{
  "n_layer": 8,
  "d_model": 160,
  "n_experts": 64,
  "experts_per_token": 8,
  "d_expert": 32,
  "d_shared_expert": 0,
  "activation": "swiglu",
  "moe_layers": [2, 3, 4, 5, 6, 7],
  "router_score": "softmax",
  "normalize_top_k": true,
  "routed_scale": 1.0,
  "balance_loss": 0.00487,
  "balance_bias": false,
  "router_bias": true,
  "init_std_router": 0.024,
  "lr_router": 0.0017,
  "vocab_size": 15579,
  "norm": "rmsnorm",
  "norm_eps": 1e-06,
  "tie_embeddings": "early",
  "optimizer": "muon",
  "lr": 0.0129,
  "beta1": 0.93,
  "grad_clip": 1.0,
  "batch_tokens": 131072,
  "seq_len": 1024,
  "train_tokens": 541900000,
  "steps": 4135,
  "dataset": "wikipedia_en"
}
Below are experts of layer 2 (counted from 0) of a mixture-of-experts language model. Rows are named router (the router's row for the expert), gate (a neuron's input weights, with its number), up (a neuron's input weights, with its number) and show model dimensions 0-159. Each number is 500 + 40 x the weight over its row's rms, rounded and kept within 0 to 999. Numbers have three digits each.
Before each expert's rows: a language model's description of what the expert responds to. This comes from a sample of Wikipedia text that the model never trained on.

# expert 39
First pieces of words split into several tokens, often capitals or prefixes: New, San, re, inter, over, F(lemish), Col(onia), often in species articles.
router:461485515498529541539457477399418551476494456540554525505538455514485446534533518549512548486502481484495495435541481487438480452416621523408519536474526438459499517551481542478482491502580545509496475514514461522556527548518456555495566545539489481475530502467479445473515471462546478557545533435510534461521546455489547498481512607528491458515470458485451496431481442482529580505478446473510576461434472433567458522440540475482441507478521532507532534546541471489507522495485506
gate1:518513486494519450433496570409506487456508463447545479505521518463486493458490510453552527433555498540530470483403505463511521482504535503542591457560579493416460524540485583505529534478475451500470542526484515492574536456546508492464514447539513435498409479489419461486534466439542514483583517488515544535459500433575447603422460515470495446494490522550454456487525559500448498493518503504560487521516504506457462529526516505539467479487547479437445533496473535542470521436525519
up1:457597535446424562456499518498500481464575504505517531493537526481536508489486513463549561536448563497535541468505522532415498492450526448493481521473518537478434446481519521427506547513499562536486539533443514540544479521524502540455544573466443586539535553462514519465514577522535534546511507503531528518530545521388448475505527509515502549525541467532511502552513507540621526511463494505498567519435496532495497430474468505520510476463411541514444538517544473449424471527424521
gate2:469479480556449451439462538447398478500468430498493537502517370522491537450451600425463500568485429533433486408491527523508508521520517494475537564445501480513494502530509482443464555506438514468524482501520452495476486447509524496463513499535566508517560531533483498540491455450527509483509491507587561505481533440463513530455547386450507438490513467510552470533512505469478594547515497523482485564531431450496453486423514469532490495523471503545492536505529496497499511457545444
up2:502458452499445529532512483498520553549465435457529453512506435479484579524494520454467529496497507554556486506560510472489482432505458525447446491528475388552504492507516515537465475522558517503486496499469478557497507488531577518494513481505493524427471491580568446455499512493451521429489473451486434482548512498522473543515613486462568491532541487454391533411590468479514431459520477524439484505463442479502518488451466523523450534514463478513490449508613501492547510537563459
gate3:548481527415509506519407498464460570489506462517560417458494512512524505479519565516536573426494524525462472500418542521513473438471496470507480432503482496485524533467512533525477416493562521492447542530589490497526481524493510532503495547542527482479488479492458488424510522540500519437505538551535443524531461477512508495480497475451562526509475525476552487493475446492473489478509433438492553624405481485495475540533444463573512539511605494490511573505459477509462565585439536
up3:522503579491483492502457559453485568543505531431539530461432537566493528502437519441516456520500523491447532510473474523535547472504446442558504436521546482557478456471484519556490531484484508470538523569499434467489519525473495517356434442534448458476480462571465549522538562483466545503498432461502476568521548537466601527491438467518479537465556454491466498498562535499523583439481477488508488474539518501475535460449543493508510436497520503439486481548553513548474487506535429
gate4:494527525480548470528483492540444465423572443526550556469437553533494468517444523548454494473496523493471534461453539505522469558469572489498474470438508413502509484518497475447463537544571587506506471507489472471584506493516478478453533459463447523438573513514433466494477500495476521507412463525524528461563524511480543419468507471409557452555493503538495511476525532532499542494454461464460627471488527452494451553505490473528450525509489503429533495567507551511553516453448560
up4:527501562481510553534460435520476472447464456459508494471507553446490448415504441498444498487432531473510507509516527487545476494458456444501499522452479442575478556439498576473432476521554467529468427487513484473523487555511500535451512465463550516510432450472549527537502549547490536554557487515521509443473480430475447492445528556543568456525436521497463458483533581598529460558555510487486529506502433490524448431425459519499576447544451516479483448497448520528529477513469515
gate5:466551558497564477480517458454515484527499439490494469552536483477462456513546557555534525525417511471512475581504507399539451452524538503568476454453455478503466500485491450524470551496515557521485485478479458506532543591538547545471556528544560486488578556491486585521591518532523527494536556540532531457490509577465560455479516521490460456478539448494486477531478512410531453617528397517492507464488481473512456506492562517558505502535449483493533496467530478432516486478480524
up5:474519453477493510548506437489597492494486529553503541482494457476441496493481543478547432560496470517495508517491527497466566495576490503528490498564517466420437456535541460522565494455499463464455461486511473440458519445563587429501479479486566492481499517476515512461500484482437455467504510528544538507492430534470555578426565441514514435492449532540488451497483534574451560510484517473446527485569521589514490493501491479474524503518545525537548478493568503471559517478378585
gate6:543502499473487435477551492448578413491533464439538501500460525386492495470568493514570477496528548495474607538435506538494492472491514480520520496508493500475497570555508455542468464501520481472499511495485515462521492455484475521508508457485522519521473456504412509530416556632446500518552508571523541521472496480468459429496491434560543490496476532461479510482501500509482410516520486508585419453567474495423533522465524478516491531507406467488547509494561490521483556490445566
up6:444523562543476545474522516509427436498448494520428475482513456495511477563484476508434499430419459429464420477531607557470448446461441512469477428545533482445487448506484500539496476467490466498490420485494442488546554558510438539486489548467546495507514516541441480492456504483504515482454501492449445424458474564535513523453518546505472504503444558482465460487473489528522465532528515510560512434524477588552535468559511519495497492474507572504467509574467541495460449521577437
gate7:444475540537440458490439448530556529527444516506507447452517490444468482518543573547588460546517486475475525466502533439509519538471509535491500530482529467587409425465526462534540491481515546483471511494543503538439496478529449519482480472562489536506489562475554486484500495488456551521456376504533454437473524508533420506496521546474489529528515480533461456503465555528494540488570583521535528492552546470552481453449536511538447505524602436527532490485451500513471594477441464
up7:544475491494513510460532509485441489556455569432390535452522485447534434520503507446573475513520500510471507489492517519457550498519466491505505564481479526529547459527540525518546455383523483554447468446498481458480476474460547549529462476490514554463555544529504490520523499467554539495477517465548469489484539446514501509484525417460390436488518438580525473468512545461478473526501495543497400543532556552530571482405459465508496513459505571574498505531435537512535471480551480
gate8:505585483507544521475488430531464477531507515536602538482497491554473534486500438464498494447571564510427495512521496493535493485505553492488525547482543539583466494542499473510510532547510458531504517489508500483441533522577500486450579468529561499539533521452528538517543484480493435533437502514543446496564501561517538511467451544422436468525472449454436537489486445440525535430487555467462545531388437498526487550401487481549512499517457481541506545566556506470489494422475473
up8:592490541516468514492422500509524508542509491420487542606523442572471472517520532469467474532552531459512508556458479539489544496573557503475475527487513557496526536494517510403519503526502467519510504433492438522503443490496483528494480536515516541493484479563561503459462479473495497510501429549458451449538552559537525480468487450446486415493497511500567443436507575519503486522533498445465443535463517605551467507590503570528484433448457474487471503465465528579523552541453462